config = dict(
    n_experts=8,
    d_expert=304,
    hidden_act='swiglu',
    moe_layers=[0, 1, 2, 3, 4, 5, 6, 7, 8],
    balance_loss=0.000172,
    init_std_router=0.00846,
    lr_router=0.000619,
    tie_word_embeddings=False,
    learning_rate=0.000463,
    beta2=0.99,
    batch_tokens=[65536, 131072, 262144],
    max_seq_len=1024,
    train_tokens=429900000,
    dataset='wikipedia_en',
)
Below are experts of layer 4 (counted from 0) of a mixture-of-experts language model. Rows are named router (the router's row for the expert), down (a neuron's output weights, with its number) and show model dimensions 128-191. Each number is 128 + 32 x the weight over its row's rms, rounded and kept within 0 to 255.
Before each expert's rows: "comes before" lists some tokens at least twice as common just after its tokens as in all text. This comes from a sample of Wikipedia text that the model never trained on. Tokens count by the router's weight.

# expert 4
comes before: " of", "0", "9", " and", "8", " which"
router [112  80 149 110 126 151 180 233  94 116 145 148 167 119 130 165 159 120  87 108  87 100 125 145 142 112 128 112 164 117 100 101 127 157 124 130 112 187 117 116 123 118 118 206 125  90 128 115 149 185  86 139 142  97 141 194 133 161 116 107 123 100 137 104]
down0 [142 134 153 139 101  55 114 134 138 120 143 199  59 110 141 113 103 110 117 109 128 108 153 121  99 185 115 116 141 150 121 127 179 140 163 101  91  63 117 148 129 165  84 111 117 152 115 122 115  84 129 142 104  69 123 178 166 148 133 137 117 121  91  57]
down1 [ 93  90 164 110 162  99 164 114 109 125 127  95 149 143 171  99  80 117 133 159 153 117  98 143 108 168 160 128 159 181 121 108 201 107 161 160  83  88 147 114 106  88 107 103 100 119  89 130 143 142 104 129 145 100 152 119 117 158 124  70 123  81 103 136]
down2 [177 112 141 121 176 112  94 129 162 102 130 114 152 167 113  64 112  86 125 172 143  60  87 109  98 110 174  79  98 121 174  90 136 136  86  47 145 104 125 148 172 156  94 128 129 162 136 158 115 114 110 173 147 157 146 171 130 132 147 152 105 144 179 151]
down3 [136 103 115 170 116  97 108 171 164 143  96 163 121 149 102 145 127 141 120 114 157 134 116 127  62 138  49  96 164 102 111 114 115 101 160 150 143 148 180 100 157  84 171 156 115 160  86  88 174 173 147 153 136 189 133  73 149 132 110 155 151  94 150 138]
down4 [ 94 142  94 181 131 168 147 132  97  78 137  50 151 127 166 129 160  71 113  95 140  59 164 113 133 165 200 100 172 193 103 132 138 129 115 141 167 110 121 117 123 173 111 144 130  87 136  80 132 141 170 101 136  68  54  99 145  99 200  90 102 149 120  95]
down5 [198 101 145 152 123 110 116  75 100 160 166 193 108  98  82 121 131 176 118 151 138 131 154  74  59 167 120 171 136  91 129 133  87 132  36 190 120 106 201 145 160 119  99 133 134 115 127 130 147 129  89 150 116 108 119 139 158 122  78  97  97 144 134 157]
down6 [164 121 122 176 142 158 203 146 122  99 133  74 102 129 148 160 153 142 137 151 110 120 154 114 163 142 135 157 112 193  83 140 165 104  79 132 121 197 131 137 136 134 174 119 189 129 171 173 140  55 162 124 178  96 136 137 159 190 172 144  80  82  94 162]
down7 [156 130 118 151 101 113  98  90 103  91  98  71 151 152 215 108 131 122 105 104 132 153 192 148 123 171 174 115 129 182 149 139 158 132 155 152 105  83  89 102  93 130 189 117  75 143 122 158 179 166 123  96 133 111 140 138 122 136 112 127 127  98  67 151]
down8 [124  71 100  91 123 211 148 185  86  99 155 132 158 146 126 125  90 142 110  62 117  88 160 146 150 113 100 140 134 199 151 167 104 188 147 147  99 150  73 104 135 133 166 138 122 143 104 142 144 127 158 169 146 112 156 154 124 102 105 110 134 128 182 137]
down9 [125 128  84 138 118 122  81 134 190 151 177  93  75 162 124 143 112 118  99 118 136  75 104  98 131  79  88  78 139 117  56  90  85  88 155 118 119 149 104  84  96 129 200 141 113 135 120 126  97  95 116 162 204 117 140 183 122 102 114  90 140 100 126 154]
down10 [137 110 196 185 101 122 120  55 108 125 160 130 164 140  98  69  83 177 115 100 120 176 182 103 110  56 126 125 111 106 135 121  98 105 109 124 112 157 147 120 115 152 166 167 147  95 138 122 178 158 159 113 111 175 147 116 149 137 178 137 157 181  78  87]
down11 [150 121 183  90 146 164 121 111 149 126 182 118 160  89 130 147  82  89 104 118 125 141 133 143 145  99 111 115  79 140 147 107 140 158 157  86 109  93 129 114 100  83 119 115 128 118 139 165 129 120  57 136 165 157 160 106 134 113 160  83  71 105 135  46]
down12 [ 98 208 142 112 130  67 132 138 140  74 146 156 154 138 102 141 154  75 167 126 137 147 150 176 126 140 101 187 122 100 123 139 118 139 118 117 129  98 147  66 113 105 153 108 137  90 107 183  86 130 146 121 123 132 126 104  98 125 109 188  89 173 168 124]
down13 [ 82 108  71  70 122 101 188 115 120 117 130 120 111 178  98  71  92  99 128 134 182  67  99 143  93  92 137 132 135 165 126 160 165 139 135 103 154 108 142 109 170  97 174  99  78  91 148 130 125 122 125 103 107  74 131 131 154 193 128 138 125 111 171 101]
down14 [123 117 100 142  99  77 159 129 130 114 159 201 125  77 138  76 125 113  80 167 119 112 129 110 125 191 178 142 106 124 153  88  78 151 130 149 114 134 120  86 148 181 112 156  53 165 112 113 140 148 106 155 144 146 158 114 179 180 177 132 106 140 120 138]
down15 [179 166  73 191 149 141 106 106 125 130 157 170 139 100 121 150 111 176 212 179 129 100 102 182  69 103 112 119  49 144 142 124 185 134 193 135 108  72 169 167 172  96  67  48  65  97 156 158  94 113 179 138 119 123 159 152 149 168 109 164 190 137 131 134]
down16 [ 88 170 135 105 161 117 143  82 179 165 151 122 139  90 162 172 128 178 123 121 120 136  64 115 113  73  88 138  88 159  67 122 113 110 133 149 128  88 155 109 104 118 158 166 104 190 112 131 125 176  92 111  83 124 167 119 166 113  90  88 172 125 112 170]
down17 [128 153 171 225 118  71 129 110 151 110 135 137 126 137  63 115 170 193 103 163 142 124 138  99 158 152 145 156 134 128 155 121 192 137 111 104 183  93 120 160 116 181 131 169  82 129 157  94  95 125 176 146 128 161 175 130 126 105 135 129 158 160 144 148]
down18 [115 133 134 140 178  91 178 174  92  86 113 158 116 158  89  77 177  59 148 151 160 132 138  92 170 154 144 114 130 106 182 168 154  93 112 120 112 146 122 124 117  83 105 147 163 124 150  51 141 126 165 188 155 149 125 117 110 125 121 140 126 129 111 155]
down19 [187  97 118 108 142  74 152 105 127 142  41 101 156 160 131 121 117 127 147 131 175 152 153 125 109 163 154 235  99 142 179 144 168  90  88 110 122 106 126  93 161 101 111 133 112 143 126  71 116 143  56  95 125 124 148 124 132 109  96 142 119  93 159 158]
down20 [110 141 104 112  79 131 108 195 124 137 156 187 145 153 130  98 169 121 118  89  90 143 153 150 110  83  95 136 119  98  76 120 108 150 178 152 143 158 133  87 198 119 153 110 155  42 115 176 162 172 139 149 136 121 150 134 116 141 103 158 115 107 201 135]
down21 [ 70 116 139 212 119 105 137 138 111  99 135 164 172 145  95 180  60 122 128  73 130 191 127 119 175 126  98 127 160 167 145 169 134 161 156 108 168 121 109 125 128 129 172 108 103 154 100 103 189  94 138 136 151 147  89 145 106 134 139 112 128 141  92 151]
down22 [155 151 166 210 145 109  87 100 138 124 191  68 103 160  95 152 140 152 181 114 148 146 153 169 124 143  90 193 138 172  82  60 129 199 156 138 127 127 130 107 122 115  82 107 129 160  98 122 196 123 115 128 114 120 131 103 187 109 145 159 122  88 166 146]
down23 [135  99 124 182 135 165 103 124 157 161 144 122 119  79 202 161 108 127  71 128  86  42 114 132  49 116 131  93 154 135  69  90 153 122 168 136 165 136 163 121 113  80 161 108 112  59 123 174 154 125 121 174 125 152 124 102 106 136 148  86 121  85  90  97]
down24 [ 77  58 122 164 136 104 148 118 120 109 141 115 146 115 117 136 142  93 208 137 134 158 174 124  95 100 154 136  98 166 157  90  76 142  63 132 139 131  76 115 149  58 142 153 145 159 123 114 162 136  80  70 104 132 124 130 158 135 134 108  86 148 149 107]

# expert 0
comes before: " the", " a", " to", " in", " by", " his"
router [123 129  75 141 121  92 148 169 114  92 160 140 169 117 120 118 169 126 121 122 102  83 178 110 166  60 109 134 137 164 150 168 144 147 126  96 115 185 130 140 128 118 123 221  94 129  95  37 133 152 131 166 117 110  82 203 132 117 130 106 119 146 117 132]
down0 [156 123 136 145 155 117 160  81 132  46  97  90 162 130 131 135  95 153 115 145  83 104 136 194 190  99 112  71 186 105 108 115 119 110 132 110  93 111  88 129  77 113 139  97 139 179 102 186  75  74 164 161 139 182 113  88 148 125  78 113 120 138 180  84]
down1 [115 112 138 152  75 165 157 162 159 131 120 145 110  71 133 122 126 159 140 124 132 116 155 176  95 103  53 139 112  89 116 141 112 100 134  35 138 114 109 119  96 118 177  87 170 102 154 147 157 167  63 160 132 116 144 111 122 168 169 110 118 162 122 160]
down2 [ 86 147 173 136 124 148  95 116 102 101 116 102 178 145 178 140 142 103  88  85 132 165 172 143 211 131 149 100  77  90 136 160  98 163  85 131 156  93 137 141  84 175  58 144 119 198 118 116  93 110 154 126 122  87 163 169 115 126 163 147 119 219 165 121]
down3 [142  90 145  73  71 127 116 133  69 109 108 130 161 161 114 118 107 188 123 166 123 225 108 191  92 107 186  84  63  72 147 168 122  98 126 177 125 161 123 112  81  75  99 110 120 102 155 171 119  97 168 104  66  53 150 162 139 142 141 158 115 127 128 113]
down4 [128 141 134 160 164 113 122 164 138 136 124 116  78 136  98 187 100 104 128 147 100 125  88 135  50 164 113  89 174 119  72  89  80 170 139 154 127  84  99 143 133 100 106 171  99 114 151  59 141 141 161 100 154 135 108 146 115 115 146  90 131 140 142 128]
down5 [100 128 124 130 171 153 111 106 135 138 157 142 137 178 133 122 127 136 136 161 134 139 140 114 151  82 131 174 117 108  99 113 137 102 184 109 154 115 116 145 117 149  69 115  83 181 137 107 112 143 122 155 127 115 110 128 146 187  62 185 125  79 152 132]
down6 [149 139  94 106 124 124 148 148 142 153  88  96 178  86 132 120 127 128 120  97 172 130  90 107  97 121 114 141 131 123 102 156 100 127  87 105 218  77 160 115 115 136 209 169 155 127  98  38 146 117 147 110  64 170 132 140 178 110 174 119  73 220 172  94]
down7 [ 98 142 144  84 115 132 152  91  91 103  90 159 128 151 124 116 169 134 115  75 148 185  75 137 134  82 141  64 112 166 140 119  99 117 175 110 139 144 125 125  75 126 152 113 142  66  77 162 114 127 171 120  85  97 186 155 160 133  60 160 128 103 125  92]
down8 [158  68  94 126 115 155 174 129 186 155 142  92 122 114 147  69 147 177 138  99 153 120 122 141 166  80 133 153 140 156 143 132 192  79 143 124  98 114 104 133 125 119 134 238  72 159 134 136  74 117  65  17 106 169 116 188 170 117 115 154 153  92 171 119]
down9 [107  97 131  95  58 127 122 147 145  82 134 111 139 160 132 138 151 146 114 119  93 148 150 131 232 139 170 113 139 129  86 145 161 102 117 120 112 160  81  83 107  99 150 182 130  83 105 139  88 107 165 151 121 158 157 107 138 130 138 165 144  90  83 129]
down10 [132 127 111 123 174  92 134 126 128 114 157 151 136 110 128  86 102 117 190  98 158 115 106  76 134 141 152 119 168 143 167 136 188 145 153  83 160 139 119  84 127 129 183 140  63 105  84 141 189 160  86 137 162 148 179 149 147  97  96 128 128 136 106  79]
down11 [ 95 169  91  54 127 117 111 119 172 168  80  58 174  76 116 133 123  95 132  57 118  62  84 178 141 132 158  98 128 139 119  83 105 157  99  68  92 149  78 158 107 162 113  60 102 115 129 177 114 169 125  92 172 121 158 176 125 120 133 114 120 122 182 115]
down12 [146 123 144 119 172  95 131 132 148 107 151 106  77 147 143 146 142 147 115 102 142 146 159 101 135 102  97 159 168  88 169  86 109  96 188  80 149 140 114 146 124  83 114 121 184 133 108  86 185 131  98  91 160  94 169 110 117 128  91 147  71  93  91 103]
down13 [ 66 116  97 146 112 116 146 141 123 129  74 122 110 130 146 136 151 119 141 156 115 148 133 190 107 122  86 141 106 111 132 157 136  57 121  73 178  94  84 125 123 132 156 117 174  51 143  91 110 121 176 146 132 137 154 120  75 164 152 113  75 128 134 131]
down14 [104 156 151 143 123 127 132 187 148 150  82  71 142 121 130 103 130 154  86 108 167 140 154 138 162  94 156 118 154 122 150 171 101 135 104 144 140  69 106 137 103 106 163 131 101 131 162 137 134 132  93 102 123 139 161 157  93 153 112 181 102 122 188 123]
down15 [103  67 111  88 174 129 147  98 101 137 116 139  73 116 124 109 136 164 186 176 125 155 180 141 125 196 133 151 132 114 121 182 175 128 104 137  85 177 101 135  82 150  72 139 174 141 172  80 111 146 156 136  63 150  91 110 107 154  93 161 135  68 130 131]
down16 [138 110 130 100  89 115 132 121  89  78 149 171 109 139 158 130 167 154 159 142 164 116 141 126 169 140  98 138 143 126 118 128 139 108 127 100  98 134 158 130 146 156 215 117 158  99  95 168 133 141 133 115 167 157 122 185 158 159 132 165 144  96 142 133]
down17 [118 121  90 141 148 133 154 161  93 144 217 141 121 170  99 173 166 179 187 108 169 134 141 151 126 107 121 149 130 115 103  81  43  65 122 113 111 146 122 135 134  97 117 110  67 118 143 145 120 169 130 141 134 142  80 166  96 126  72 116  84 106 110 108]
down18 [223 101 118 138  98 139 126 184 147 117 128  87 143 100  84 151  63 105  88 125 134  58  91 119 151 131 213 112 133 142 100 113  99 172 122 154 142 162 107 117 102 132  97 144 146  91 109 133 102 109 130 169 145 120 130  99 106 116 146 103 139  79 154  86]
down19 [ 91 154 166 112 130 118 120 111 165 132  89 102 194  94  57 125 176 128 110 101 173 113 127 106 126 114 142 146 178 160 116 107 157 129  56 212 140 131  89 158  93 121  79  98 144 140 125 103 193 163 149  67 111 101  74 147 227 175 134 131  74 116  99 100]
down20 [106 183 145 141 146 127  77 149 138 132  98 145 139 128 161  92 151 106  97 154 174 144  89 149 142 115  84 119 187 141 177 167 156 129 111 140 135  67  89 136 126 140 139 127  80 118 181  73  91 107 186 194  80 145 158 131 110 174 167  75 148 188 117 179]
down21 [114  96 154  74 191 124 174  86 125 204 162 139  56 140 106 136 144 100 155 129 119  99 142 102 128 198 125 149 211 156  91  96 102 103 122 100 156 115 117 148 152 199 128 140 174  83 142  52 145 153 150 148 170  95 128 109  77 150 130 168  55 110 183 125]
down22 [138  90 137 132 114 150 120  83 165 115 158 101 112 104 117 124 115 146  81 128 148 137 109  98  91 118 101 208 132 123 131 135 115  85  54  99  84 172 138  91  76 147 133 150 163 140 106  99 170 155 130 170 182 175 167 153 147  99 177 189 147 116 109 186]
down23 [117 187  73  54 100 134 133 144  33 179 122 149 128 138 107 135 138 172 129 145 150 166 144 155  79 116 110 144  91 144 127 133 152  99  72 140 156 143  47 175 124 124  80 145 115 162 136 167 170 122 128 116 120 121  70  51 116 103 139 129 115  89 168 142]
down24 [150 131 115 133 152 156 184 136 170 177 187 134 104 123 134 155 151 127 219 137 133  25  79 165 102 157 154 155 148 151 106  99 137 121 171 137 144 140 137 132 209  71 156 116 155 128 185 117 160 140 115 116 165 130 160 102 120 105 144 152 177 172 156  91]

# expert 7
comes before: " |", "|", "-", "\n", "===", ";"
router [  4 146  96  89 137 100  42 102 168 172  95 117 101 142 155 116  68 142 132 111 137 145 110 103 124 180 188  87 158  79 118 147 107 133  91 177 126 131 120 144 137 163  78  92  91 161 133 117 165 120 141 118 108 192 171 144 165 159  78 158 129 130 118 176]
down0 [130  25 163 163 178 133 139 116 114 155  68 147 174 134 135 123 163 107  91 122 119 170 121  68 129 112 128 106 150 120 138 174 174 139 170 149 125  98 151 150 188 166  93 136  87 142 172 130 141 134 104  93 108  86 112  90 146 130 173 133 128 182 116  76]
down1 [135 152 104  59 121 134  91 142 136 195 118  95  94 104 211 114 159 106  89 111 138 141 107  82 126 160 174 212 118 125 102 158 161 106 149 127 125  82  73 142 117 168  96 145 112 161 124 169 126  83 138 157  50 110 145 184 117 173 131 179  88 152 126 131]
down2 [ 65 126  91 163  61  75 118 164 141 131 169 117 116 146 132 112 136 135 131 116 168 127 190 129 170 200 160 169 139 100 165  95 146 157 163  53 164 160 130 131 145 151 138  80 117 144 170  72 120 172 145 115 118 154 197 141  89 147  97 113 192 125 108 134]
down3 [ 76 140 171 167 153 125 176 118 141 153 152 134 187 139 154 139 155 149 141 122 157 150 130 102 116 158 120 137 130 142 162 168 128 110  93 140 112 195 147 148 144 137  96 150 149 121  91  74 122 157  96 140 184  98 118 165 134 122 151 200 106 113 136  52]
down4 [167 123 108  84 108 164 168 123 153 117 121 166 112 124 152 155 133 143 140 201  87 129  80 214 102  35 146  90 142 123 151 105 122 152 128 181 151 136 136 133 133 144 108 154 184 103 165 149 125 159 129 161  52 136 155 131 147 173  90 147 142 105 178 108]
down5 [112 199 150 126  90 133  92 134 183  97 121 113 145 119 121 102  97 139 160 101 172 188  86 107 183  96  68  99 201  79 100 117 151  93 139 131 113  88 182  72 118 145 169 138 145 152  80 175 121 129 159 135 106 147  88 127 114 170  72 161 125 155 179  89]
down6 [157  48 122  95 175  93 142 108  87  68 120 138 159 133  83  98 106 135 119  48  60 106 158 134 115 179  80 128 123 155  88 126 178 128 151 125 115 117  91 164 114 175 125 122 109 182 114 132 122 154 194 160 175 105  98 116 122 152 156 128 135 125 154  89]
down7 [124 129 129 126 129 137  51 140 122 113  65 135 183 149 111  71 138 164 132 124 121 115 182 144 153 170  92  97 127 140 118 135 112 129 149 101 105 138  94 164  89 114  62 110  76 125 121 185 129 117 106 138 165 104 111  99 134 137 141 158 143  96 138 100]
down8 [181 108 173 115 180 159 195 130 140 146 114 149  88 144 131 167 135  69  58 169 138 151  81 123 123  98 131 135 134 104 158 161 185  74 132 108 115 183 180 194 152 185 109 151 149 181 141 179 162 106 137 146 168 184 136 147 117 160  79 146 122 102 114 102]
down9 [122 106 129  69 124 129 109 110  85  90 138 119 170 107 159 149  95 137 162 104  42  95 190 162  97 162  98 127 103 149  89 104 121 154 140  84  87  77 116  87 155  80  94  96 136 128 134 155 129 155 103  97  42 155  90 154 139 122 138 129  91 120 106 114]
down10 [ 85 100 157 166 178 136  97 152 130 115 162 119 137 147 169 131 104 153 206 137 153 180 126  96 129 112 121  84 137  73 129 157  56 158 109 125 107 126 149 119 165  82 145 137 101 136 103  97 118 150 126  93 142 126 142 130 106 110  97 127 140 142 139 133]
down11 [106  79 134 162 121 151 170 143 149 117 195  97  81 172 153 122 132  90 151 163 152 145 103 112 153 105 158  58 150  80 116 169  87 170 161  75 181 154 208 141 173 119 111 125 149 136  66 164 147 157  87  91  31  97 103 121 153 122 131 132 145 123 150  96]
down12 [ 98  86  91 124 140 122  99 140 134 164 179 101 132 122  82 140 148 149 150 103 126  85 144 171 139 143 124 174 133 171 162 147 116 107 100 129 164 162  86  46 119 149 126 110 163 125  88 123 141 154 117 117 217  91 131 133 160 131  95 106 104  84 125 154]
down13 [150 123 142 135 198 194 150 111 176 119 165 108 153 177 174 110 114 139 142 151  87 164  90  81  57  99 113 131  95 144  79  88 196  77 124 230 133 155 123 127 144  93 116 117 138 136 189 118  60 167 148  92 104  86  97 160  99  94 116 114 144 124  75  95]
down14 [150  92 152 122 142 108 111  91 113 118 145 123  23  81  92 107 131 170  81 118 113 139 152 140 174 160 120 121 131  93 142 136  70 141 101 132 120 142 141 122 181 125 142 152 139 126  99 138 100 193 167 158 106 199 113 105 110 144 142 163 132 155 109 112]
down15 [144 180 142 159 140 115 185 120 202 136 109 149 190 179 161 150 124  90 143 106 153 184  87 144 168 113 159 145 159  92 149 196 151  93 136 161 134 133 127 121 145 149 135 208 166 163 151 111 103 124 124 141  94 150 149 154  90  86 174  81 183 128 156 194]
down16 [132 165 149 164  96  65  84 117 141 132 133 135 146 110 156 155 117  72  65 136  81 141 171 126 101  53 164 138 128 199 113 183 122 126 147 184 116 125 139 108 168 185 146  83 116 139 169 150 122 112 141  93 100  78 114  90 194 110  99 120 163 135 150 132]
down17 [ 67 131 122 159 142  97 159 135 176 131 121 128 119  93 150 159  88  94 118 175 146 100 124  90 106  94 192 113  76 147 122 124  87 191 190 131 139 149  82  89  96 105 179 102 162 128 119 154 184 152 120 139 132 196 174  88 140  74 132 170  66  96 112 127]
down18 [ 71 152 115 180 139 206 137 161 103 139 163 112  79 185 152  91 131  87 123 151  83 135 122 124  96  88 111 103 135  84  47 161  86 126 128 168 104 143 142 169  75  81 105 128  91 110 128 100 166 115 208 108 121 155 143 100 147 101 121 133  87 143 173 136]
down19 [101 175  56 106 107 119  86 159 169 134 117 172 149 148 163  41 134 166 171 157 143 106 163 106 128 140 182 137 128 131 165 123 129 156 142  94 125 112  96 146 107 184 132 211  94 155 185 146 117 154 116 108 122 114 118 116 111 125 135  80 153 156  88 140]
down20 [129 168 110 135  99 155  59 168  80 135 114 102 105  80  84 182 118 133 102 130  98  94 152 123 147 117 145 213 145 110 126  86  46 128 105 106 117 129 130 119 105 148 156 143 135 141 175 126 147 108 138 177 108  95 111 156 137 115 156 134 132 101 117  90]
down21 [131 173 123 131 125 136 139 152 177 164 107  70 144 112 114 136  93 121  93 135 178  81 148 122 106  90 115 132 131 143 122 142 161 172 130 128 125 183 147 153 108 113 151  92  70 135 123 120 147  93 174 160 167 136  98 144 131 137 153 154 173  99 109 170]
down22 [139  85 121 160  85  98 130 144  67  98 128 113 111 135 158 109 128 138 125 110 145 138  92  95 103 127 100  74 124  74 110 159 173 147 105 100 130 165 103 124 123 132 129 152 168 168  92 124 142 101 134 102  95  70 158 116 148 126 167 135 167 122  78 105]
down23 [125 135 152 153 133 199 136 126 157 129 117 113 167 142 102 173 169 113 157  93 111 143 117 117 116 134  95 142 211 122 148 168 179 115  91 161 139 107 129 142  98  98  30 109 140 150 145 105  91 147 133 100  98  92 102 124 127 164 134 131 148 129 146 102]
down24 [117 141  99 124 147 130  88 137 111 139 145 110 175 207 175 117 101 130  43 149 141 191 103 123 102 109  50 118 128 113 120  89  75  95 112 194 113  87 106 122  94 158 114  99 193 106  82 107 108 164 181 150 112 134 130 117 146 132 154 128 155 113 164  77]

# expert 5
comes before: " ", "1", "2", "\n", "3", "4"
router [179 126 140 127 119 150 169  23 122 160 146  97 122 140 130 141   0 107 127 143 136 103 121 130  62 188 126 105 143  92 105 139 113 151 193  92 157 131 183 129 149  96 161  73 196  85 153  66 145 129 101 124  75 134 153  59 158 154 148 109 107 114 105 151]
down0 [141 115 115 136 191 173 163 115 120 154 147  74  99 132  91 176 176  63  92 120 161 132 152 101 124 161 126 108 132 118 119 118 116 175 114 117 155  88 197 166 115  69 146 130 151  89 139  86  83 127 149 165 156 135 119 114 124 120 120 102 149 177 157 127]
down1 [107  89  71  86 158 166  95 131 101 160 148  79  97 185 113 150 134  54 143 149 117 115 146 100 159 183 149 149 120  83 106  96 104 125  87 148 146 145 158 117 174 111 123  97 146 155 172 126 107 117 120 109  90 123 132  81 187 153 129  74 148 156 162 115]
down2 [120 145 185 107 125 108 150 143 150  84 127 136 168 187 127 146 134 154 125 111 130 197 156 132 117 161  98 154 107 164 135 133 122 128  93 137 109 166 146 108  93 114  96  70 125 165 159 152  79 117  87 116 127 107 133  98 117 106 118 152 102 128 134 151]
down3 [110 122  73  84 158  92 171 128 131 103 112 150 114  97 169  92 138 111 170 143 137 111 140  94  82 122  93 156 148 128 120 132 123 155 142 156  90  63 150 159  74 127 100 131 156 121 102 153 137  89  83 123  99 145 150 132 180 137  54 170 148 153  76 131]
down4 [100 114 100 158 152 113 104 154 109 119 156 128 195  95 143 118  76 161 151  83 123  88 154 101  92 141  98 186 125 116 133  98 111 131 123 189  91  85 145 111 170 135 163  97 139 102  79 137 207 131 119 142 150 104 134 191 143 133 112 133  83 142  97  99]
down5 [134 129  90 163 123 169 103 106 112 120 121 133 113 139 158 115 133  55 138 160  96 129 123 155 150 149 137 151 134  77 141 115 123 129 161 151 172 144  85 102 131 120 179 159 164 148  95 101 129 143 188 163 122  71  96 114 219 151  93  89 122 169 107 134]
down6 [117 125 103 140 109 130 141  78 148 112 116 200 154 125 148  99 106 157  84 120 113 169 116 125  97  80 138  82  82 123 163 103 201 118 141  89  72 159 111  98 112 181 169 107 111 172 212 138 136  68  87 119 105 152  85  82 113  88 161 115 114 125  99 104]
down7 [165 150  74 157 103 159 139 173  81  72  39 158 123 120 128 125  73 142 157 123 142  81 124  77 100 101 112 182  88  82 111 139 154 152 198 107 100 216 156 137 122 164 164 133 109 135 138  72 165 104  96  88 190  92 168 102 105 143  99 133 142 180 126 153]
down8 [158  99  98 157 106  98 107 107 153 141  82 160 147  95 178 123 108 175 128 143 174  97 149 138 157 212  95 143  95 132 155 147 159 184 149 184 119 132 142  83 181 114  87  62  72 176 156 124  90 154 144 113  98  93 126  96  89 131  85 136 126 122 152  79]
down9 [102 114 114 179 159 124 132 118 138 100 151  90 111  76 117 126 102 143 107 103  74  99 136  84 152 149  91 211 112 116 142 148 129 153 160  55 107 112 104 116 120 157 144 128 153 135 140  91 164 163 108  72  72 136 154 104 131  91 127 144 181 125 100 151]
down10 [169 107 118 133 147 132 131 124 102 111 120 106 137 103 119 133  63 191 132 150 136 147  99 115 114 122 134 109 125 161  91 109 116 154  89 180 177  89 142 110 102  97 155 128 119 118 103 106 119 155  76 123 163 129  78 150 130  99 118 136  92 140 130 112]
down11 [104  87 146 144 141 120 164 106  91 128 151 177 179 155 111  85 127 129 153 124 113 135 124 144 173  93 101 121 122 135 111  92  75 136 107 107 143 157 111 174  95 141  73  94  68 145 104 155  75 146 137 116 182 131  76 159  78 163 103 152 169 115 158 122]
down12 [140 117 115  84 169 150 149  85 147 135  90 108 163 109 121  99 127 112 113 153 120 119 123 117 152 133 116 175 122 146 140 140 158 141  68 136 139 139  90 187 166  93 178 157 151 178  71 119 150 163 108 144 128 125 117 147 153  17 134  54 132 143 112  97]
down13 [117 133  72 136 150 102 136 151 161 116 123 106 155 124 131 149 125 160 174  81  92 124 146 143  86 115 121 127 146 147  84  70 148 118  84  92 137 155 120 143 124 135 114 126 122  72 119 105 139  80 109 113 119 108 122 150 131 121  75 124 135 127 119 125]
down14 [138 177 147 125 118  99 134 151 107 136 156 169 191 174  84 156 118  75 180  67 133 118 200  91  84 139 102  89 167 170 123 153 115  98 145  76  78 120 134 146 101 118  95 152 102 120 183  50 143 152 138  83 153 129  95 111 132 165 140 118 119 183 144 131]
down15 [101 134  28 180 147  87 137 121 199  98 126 165 121 148 132 140 195  89 109  94 175 164  59 170 152 142  89 126 120 122 159 125 140 148 164 154  77 142 120 155 117 169 109  71 178 129  99 120 187 132 132 167 138 131 158 128 102 116 140 153 143 103 160 145]
down16 [145 132 171 112 124 149 119 114 147 178 132 140 163 117  99 104 129 133 140 113 112 133 165 142 163  79 153 109 149 147 113 143 106 126  85 123 110 178 116 164 153 125 121  95  91 121 126 163 144 131 161 152 134 121 121 138 132 123 128  65 100  76 122 146]
down17 [106 119 144 157  93  78 136 132 113 158  90 146 127 164 130  78 159 175 169 135  81 148 105 156 161 191  90 119 169  82  92 130 145 165 174 113 130 118 101 117 185 159 128 143 129 143 184 135 107 107 130  99 162 131 139 144 136 150 133 147 156  92 117 163]
down18 [ 41  96 189 125 183 136 141 100 108 159 123  98 144 152 104  91 101 130 113 168  97 124 148 155 153 193 119 141 150 110 112 124 142 149 153 149 135 120  66 130 140 103 140 145  41 160  59 150  65 127 193 131  80  87 114 144  88 133 158 117  85  72 140 123]
down19 [ 92 114  77 175 149 152 113 116 171 124 160 173 188 118  91 116 178 159 131  64  83 162  91 124 152 167 123 128 137 153 140  90 156 111 112 151 180 169  75 149 131 121  92 135 109 133 137 167 143 152  93 125  96  69 141 133 116  94 177 121 149 128 175 134]
down20 [116  85 129 139 157  94 137 153 147 161 202 101 112 148 133 183 193 134 116 153 169 117  78  86 179 133 165 118 103  86 158  92  93  92 110  95 186 110  89 115  78 118 202 114 102 125  94 143 160 100 168 166 157 171  96 143 108 120 122 109 134  79 159 169]
down21 [122 170 152 170  82 118 169 186 137 125 117  94 154 167 128 132 120  87 113 125 141  76 148 155 117 148  46 148 122 181  52  98 118 116  99 131 109  92  88 124  69 106 151 120 113 106 181  71 144 112 129 137 177 144 104 156 168 145 151 106 116 145 196 164]
down22 [109 128 110 107 102 123  59 115 142 126 134 148 112 185 129 121  70 106  88 126  90 106 102 146 117 119 106 114 130 112  95  94 114  87 163 126 131 154 182 135 122 128 175  88  91 161  94 170 153 124 101  79 120  90 161  96 171 151 149 157  72  91 159 134]
down23 [ 52 139 181 107  89  25 115 145 148 146 158  89  85 142 207 145  98  87  63 126  77 144 139 152 101 167 130  66 207 104 183  68  23 122 119 170 176 141 145 120 174 172 184 138  85 104 139 117 140 117  88  83 136 129 131 122 129 131 134 100 143  72 225 122]
down24 [130  75 132 163 141 142 131 104 138  93 146 156 146  68  65  96 178 178 175 119 121 117 131 150 165 151 122 127 148  80 108 124 148 109 154 107 136 172  88 180  94 112  75 128  55 136 106  89  55 120 142 100  85 123 148 148 147 143  88 151 183  62  65 138]